From a checkpoint of a small mixture-of-experts model trained on Wikipedia.
Training: a variant of Muon for the experts, 556M tokens, 8484 steps.
Below are experts of layer 3 (counted from 0) of a mixture-of-experts language model. Rows are named router (the router's row for the expert), up (a neuron's input weights, with its number), down (a neuron's output weights, with its number) and show model dimensions 128-255. Each number is 128 + 32 x the weight over its row's rms, rounded and kept within 0 to 255. Numbers have three digits each.
Before each expert's rows: "comes before" lists some tokens at least twice as common just after its tokens as in all text. This comes from a sample of Wikipedia text that the model never trained on. Tokens count by the router's weight.

# expert 36
comes before: " ", "-", "|", "=", " Date", " Born"
router:165191140170036084090138075110095104124190136090111109083131155117147093076149114160138168110150143109157159141144134149097104160129120133110149201188144129110085124127171142235103131122074088114148126119093186121104153118114135120090122062141060114162081165150198140113130158123147120141166123104147151172059149079079117127121087137103111161115092093082119097127177134173151153124246
up0:143232159186142116144151131161105154145123138127177132104147152154116124127095149151099121146186150135137150205142136132086118076108091138131127111148069047112114163133114125189145066137132080135158123116158060138115138147139125123108176112202076110115121121097141081100072120068092112135150174202088126109118154134100165135171058112108173090153127102134195112194142139126154095114129
down0:174148129146129088156113117131110181090067080138075140134157117139125120085091135144094125180113154152104100177133124135160097080098109114158154093116177104092185128116143130157235136145134159074109139144188196170174165123119113149155085117105099129145126082130140156155132165119127118191158131117092068124120136131181092085186131152100133074171100163125175066169105129101182100007153
up1:130133060095125134146093109130116119095148104093137141085125195146112158139123147148150151131147093133185105148131165114116079122098148177157159165099180137129091102103188162118148111143132115125139107109147088103102185148166157153109147148176079141146156039178143130150126083062103144223059159095109161137150131134147087076113079150123129196071147113171082136183141084154172147110111
down1:137203108167164146143131155151148116115098109117125122136120048127164133108144133058123121090163127171132117088139145074140121150113102109178097140148119118147177085138099119090089122142112123143156116131174136147101128128105157134127141150154117161110142101145118127173105176166117163161126099134112141167102101108096144156092070122119116111054167159176145104164148156147164108088095
up2:106146171153132168118127098153133138127150143139114044110135188111132141149143122206110136145168159073108137050161209108069098111177156134127120117188123116141138092144122055090127155087127135066143140131096208158159137114098111131108142106138085160141185157086139141113133104191158067113186117126128133161122218103157107119129121088113144104140202133106151177159119068101169165143133
down2:130153072116083129091126143125235103140144162100155133163181161120144129111124147086139109131123090100138100117158202115104251156172130106138172060182131087133102105102136147091140152107089164148157136127110139120116121105139147119122174155173145161153090138053153110124107144141122119127085148048120147145126091130190161119140205140145161152086076142117165060137112142133161109161161
up3:143132191118171125084113155140095137098134099115129180106173128156143127128150133122154154172135163107106120146114179162105146137137096084186199083168165184146163153107208144214181106085138139131075151095072131121097098120131145138090088111104090124126069099117166166104130104089166194112161176158104123159075112143114128133099160085148113173056098138109133130104124127124144134132125
down3:125114110156111123120081162126099125111196131157147128127174100132159127108136103119088140187082129098093145118154120098107118170157106096193155063133152106169155130080094129095079157154130107084097140106108122099122132091209090115127159105173100101137087145169154163085190121107093159180158161126109115106147140153158143171109150111103112148133078140133155140143144145153201120135136
up4:113166067160148141133133159120090139107083136109191093112123146067067111135121083174126151145135122146123089170111121093189113135147157083116096132127144145124143094093204142123125157151116178185099167099099113103155105188161074161105070140088081122144113138083103137132150148132127098121100116180123080123150118086080120135179091082145113110197105166122153152137121092153154077120165
down4:083181135196136131090172082082147110145088121087152116079151132129141130161104109123144111191103111151110148091131144131175088197105094144093096128108170128159090096116171083156163143171188102145173146115108135072117117106169130104115156103139154150123146121137153101185130134113056122087176111161131085123137139126185116109116142170160157135138113074102023080132113122102157134100085
up5:106120099130091104174137113120134183061087162144120117160192170179170148121106124140085075182130158079177087109168157131059138163143130082098120144178155131097118129155185172122156100121067156143124180118076106128106078140150093145122157108124105125064209186175161163160138139096109119090150084138112126117135147096170093079144127132133125183082149090098094107058127122142134101143145
down5:081075135122107115170167076128097115089124108146096181118131117127131151182204128150082128114114117140149114096119199096157153115092115060156146143119115099167147208198231135128136113174133124203079089100179138121143147117164129086146111103120136139161238145112132113139115119094120149122104106164131113126132084152131098068115128144148136071115165151079178092121117138165105132154126
up6:155204135134112172158117173108106097126166145166175135141198142151083177198155149139049119115144117077131146119092142142089147116139154116132119201187129102151119141156102147132125076106160155151119120112166171148155167107125092121139114124108137203146113093148141168159146096124121113151131143102147139080184184145136120115119079102129138103117129134121220119133129127108101099158119
down6:145143159120084165137070154131147138105106136100115204148145167132093114116207161061148152127129137083166073138107105104122153156160191151150129133102105143066163155105119109101125128149163137202138171062135153128170164176079114153061132154150161137159098119134142110165086139174059193150139092158142185107164116107111071155059131116162107109147163073142186205080139111145076128138094
up7:092121102113165133113196176170107133141146178075115139119138141100125088091088147150172111154116137090111128121152127139092136163151081092156120141135110146191117097128144143152118091088137114202086131132159119159079131140103094134157142164049079167112121162143128137126123146133223197135167108178141149151076152143056129113155141143102127096111070144125155125147158051064150113078113
down7:113140117165074113059096159103126102126200164103166144162123116126156192166071190126131190108168129110173139107131094152190142120147098076136180126146110094136138139163162099136158142207108153121099100087189082118158128104133100167117095100067153168103105100081191106131166108110155117115133069165081098132178104155155099121145098111114189117077165139138096138074122092122148101108088

# expert 10
comes before: ".", " |", "%", "0", " |\n", "1"
router:042143128142152146128188168142133155112170109148115152130167173147126190169160100141062146122108140124076162122095165105169105132152135145121096181132134148076154142137186203139121106082078148144165184144133149109135094133110136200104151129169166110115126174091107126133132101117137137198101168127145168137101106118084127095132160149189121090138132179143147091112128178104139036131164
up0:081124163136145170108113144106130126082147105167143157149132157136180183171146143167083144138103090124129093113096052166159104108103189122110210143162139030166089178188137154117126137115142115193111108104148160110164200143122157137138174148167187115183117113130134096127080132097120091112066195151113072103158155150111140123105131121073114131094126119063151140171144121091109121127092
down0:096102128169161132152130098113202155146121102165093073090075111088118128159099142144142181085101110156105096142135110202156111110079140140076122117138151114122124126112168101171101140137160125131125083157080165169100091114114185155128189145102093142134173150097115122131085115082102182136118066127157117122139183151144146093163109149167093145151136172112119128155139090128205074097082
up1:160131156112118182114132124141092086152182157192163099135140169088156160133110121096109094112132068072103139179142127102133128075174151133077130134124115181131114152151038137145102103205118145121117138177143158067122125137136127147072160159089124161117171111132141110146037173164116121198098117205097132132092137121132123081132152160180049104188106147151123144080121121127159120151198
down1:101138148134171143049171155121103079121140135098128151110076170162149176100140152100135147085120149137126114086127135102152133161210062093074135115099127185128150157150120119136092158109159215132106165143073144072122116096092179109088086113118145160112104155137176129089158112060142097176137077127036147126194125135179109114119152138147164131151110155150108117154116111129139160118150
up2:102152168101139106086138106114101113113156120154127088113109108103209098125085093059172080142150130115075107146124136106092161124089124123135190179130105143100072148156136173127106088077125123135098127098117122124132083116078137133108123106102114134071138155079061139150087091148138082185051115093187148125104142126087106134086082185168070086067141081092089138110119107133168137148164
down2:176076128146148131027167080140087072097137201156113094124130076144164142066057154125105129160167145124058141112151094101178110114139134177119127164135108091150095138121114134124140060090143149126149095114112110127131122138098106094179199151094180215109095071128124098150099096166157142132081145090153131101208160123086138138156173173154101156062116095128104119122154082136127145141097
up3:138155088097142113130142093092121072133124175148153158121099132145087164133126101147111035146135135130151124107084129163076157158134135132108102125107131145147097150100132050104112137138125096074161157150197150113177105118070134141139151141130161146165122150124182103104102111154153078115134088195158137123071124102115155174147134148100106098158124153140079094167125178154137128066107
down3:101201117144125140106149077140130129116152157180121145119051170086136124074145148146140109110130099163176096066125087129132146142148163114118242095106194140160095117121125086125124131135129127101083163144066188093165097105117133142091121095136102169136121082190084148172129159170095144094078112131082145148119126084107118128148119087071129063088114136174131101165139119153099161190190
up4:064096105132115155139147182121169197055082158105145085136144122116148092192183115127183126118184149140134070128102116176083123125099112118110144122147112139158103136133083156124128139112150160127103116175167114102080178180116110095181154123125122101121125070128198080150120091133125166163165123154171079133130206097058088170112086114100111137140133122119164096054118163131110099097151
down4:083103111091140175115123102106161232080096150121122178097115098143136121141143172158171142131137112145152144146073123095102127102118140087138124089138092140128114114104139132169127162135074141052124095110159125210151123104060149097118122128102111165083119118114114126136069165107135178127137076116142155102125151165155136127123070205121188110159108099176108111099114126161136151111096
up5:115126111094151129148128175092140149181169157108099083099174165187114145163182126119139105127149095149158147119128079184181148174153111111154076145148073114072158116145149143156133105166090137187125125125199115116129126089095103109140085136106130130122143144116196098164138145104146142129061141093097181097147068127223130070132079150145051178131139139128099081173079136123131136131110
down5:138145161140181134132159121121114131116105106096160159170121138093114129137144183147144117100092143148139099122104096114098102122122126148123171129108139136096170132163107182195109140136127162112139141169141149095177146143186139081151104123063127088159138108136130104137140118174099166072124157123079099078132100173152169129127155140152055182051121133220116111181124126101144125144122
up6:147145127140103126112126120079094149130140086055117099120135104133155091110126132140128106130142147085161179119098115129150119103129134149123122116169085082115116160140172192093111142132141093160102097165172106107096074161184150168120154137130122134125097122190156118175122084082174166165085086135107181138172123171089131104178128140165083130160106096088126099140142125106124094112158
down6:171156117127128092144152127118167104135167133118113100120150116137149216159133169141125101106068139179095132135143064119089125125108103123114046105129149097100116109119151162094096142128176097185173100113173105142111118109193078080145068133124141132081114060120060127083130095101148114139183119065159150165137102166207123100123120046108066115134131154140161140131127154106094129076166
up7:067162159160112116119170163074104159105081139125131108144165151164072144172134130102105149114111165159124120150122107092123154151154138055142071129137164125127115148115109131153133135201079080108139141092132183169203124168082149113134149094095081139101048213106085117119091112169157140067094076151141169107101117119078158103107074104105079156135113131170067127055119110149162137130128
down7:149102134103141099157166128170173140097132187155091179120123073109149128062157117168123138081195139120135110108123131173218119145182138129077151161131096122103146108152125113121161107186171051119174109096118122166169146182117141145129165065136085155119083143181106120097142131201154106100137044088130168140201129107146105148121167081090120105116175097129096128102127095176069099134111

# expert 5
comes before: " ", " |\n", " —", " +", " —;", " $"
router:105105112113139089162099152144118159121099110119163127124131182115080082119080094140184129116127076087143213163187113155145110186111167108142152100170136102167188073122083139138109124119191121095093092131127110128123058168138084120082099137091110134113091154056055096135142152173102130121119111119204142155107090114077126104121082194110145141116117180063099116148167169117141052097068
up0:150119173106150106181073126106121134117201126188116124038109102108112149083087151126098206175151125085134114130168137112148145180159152095112085068158172152100168195146079146158113167125099104105098080133110113182099140114142139152127148084114143127181059190123076144150142140107166147175150171175083137159090128151126124104174146081160114118083165107097115135176134137101072113128144
down0:127190123124102093156107148106123070133130104125155116124145128122155183121108141094106172058122116138161118117143128147148111101156142075112148118142160083111126176110084177101127126118157179147172061141065103131138140050117129110107149143115090182115113077136129154106089117119151129119132111134109150151103083120218079140149102066146126108147145114166118139137136128144139109141103
up1:107117151151149068118197146108132092143097128074128070118127149168124125157134110122110118103110119131147197095107142174128134148101189104135096093199134148116127131137110109154137090174109107106109148131164169095129057061155080125113149081163118114140101167106132110126094081136121127126136139137118137113132132158133206114162158183057154158183102112134199139156137112113145194213154
down1:123049099087098137085129122157197073105106096125081170067123157175192159135118114166107140132126121118138110136072094108176094133143086124155132102136072090143136125154136142089106128116144182129159143151127177106159118090113096110151121145121071134116072143130113122157137114131155127148139169120157133167130179162100135109110090170184144127099120181137124170089119112119116075138124
up2:125086143088096108143089119136131122081173133119068199108107109154155148071136137086174122151186139149094156115138109121137097119112113091096150075160110070130132104136122104169120146128152067139123157137173181217135131108128127145179188096145111139108106171128108159143134134136167054165169059153077109129135157104132176145155170142123140187171184108089096110133123082130146141106136
down2:112150152096138124169138140082144091096062138148112099158176113080123153123130152083099173112123164103074100102114133116107212074146096117134101067151131133122130154205122124138106153129104137133143116052114137102126124115137129084111164134147100118124131193066180126103116153155087148122163096057145151128085106111112066103136132193110141121106174188118125063087252144155151107089153
up3:110124126089109119065084107130101155128098098133200158140167083119149126161077121145163162128134125100143136123123147138095066133154131170153095174129133188150109053138100100147100133120172148032155089182141147101092157087116108072132090137150146192130084089064103141136077061150144157092146097083188124157091110121127113162128040195111080133134167135165103182165117081185174111146135
down3:120152190116103112118171139157148102125087062149141157147194100120093190103091114154141086143128119069082174120072134152144134136101123098180124150125068104101174179092186141126108169111127135146165171124111138137129111105166110121120138161170128152095063170135137118168109211184088149087152127104109085131164127109139198160089140101112176117067138126160151102165125151142145113099129
up4:103090164111104090170113139196102181147123141129082127122125200111161135138076136112135077121155124148125132148118151040134141123118157127201140087134089104088153162161070184147204104147136121059144139151182133141106088097112124157157129108132126151082081186169069134116109106173130127126107080133134120120144148127156124191136157177091116132099137103122148085099116111167140104132164
down4:181137115123063127078126117147158099109135110166121063123169103096159119101126158137098082117183135073202133157057148165146159000124121135081149106107151175151117119170102162080153104068121185130147156110100118158148135167106127173145124130109121119120149193161132112131173122145169120141113141128098127101099123135100103081038118133130138122088131154107216199138167132137109119096137
up5:138138116100082126174115069047167136125129109120150081166111137103220122116176157155106130073166156109120105161108142200122156154137080059174184148152169128153150120160156187091132152102076130146186125076120142134130139153078134089152167103095145125192090138111143154122105127142133141076161063150138088126139196143144136140170115147099138166142136140067158102075073106172115143109096
down5:125078097139134116114144117154153041071121124105099114107152160158149143123156124126092133175112102108183116134146087139184105142128135165189162109146065122146154073121118121078043069091109088082176076182149108150151160074122116111189110177151090135136126157161078098122079218100133124098069123223173180102180145104109164117142083191119163174141142150130141149134104134165109161136088
up6:169142133141099080103139114106145187179081122089133183104063116169077159118088080148217146051155041106175167103115141142086122069092117123101125112108142176122153101087168115054113097154074127125178118102140155180112151181095143144052123173110157102134185130126128134130054142160118148075167110142089185115113136114093191131106145127122127107110098081169116104101143097120108133173087
down6:106146196086094093126103143153129124102068106112156108126093115190132124199166154125189149115106113121125105155185107151106091096080147133118113121123100177120175049115174164101122099110104123096119067092138196119094127077123159178074129133113188187099143160082157153128153137097150149184140138114145130137138176148101173087098115142097101121112137119137137147152116086092118171122149
up7:127037126095128163163092109091116093076155137184064135126171165093128118153079120106091129080088145150122086106086154131114173137150113131152079130130124167090144071138155041143147150154122111157114089086102103231096126117135104117112127109177171096179158122122073089142111097199102128112114121062162144142155055139190120084109074105138063137121162165166184053100129142125151113130142
down7:136184196140122108107133096114168141120115173157137119104107157131147123108129193104185114138122088132087145124099111135137109153108127082144176119072113159087081101103165188106146111145068154169104102151169113142092107049088175111114128099137130118145121140105099150128145164113107136103086116156170094127109106099083124184144136142169171079082133130139069168144174135127099154091160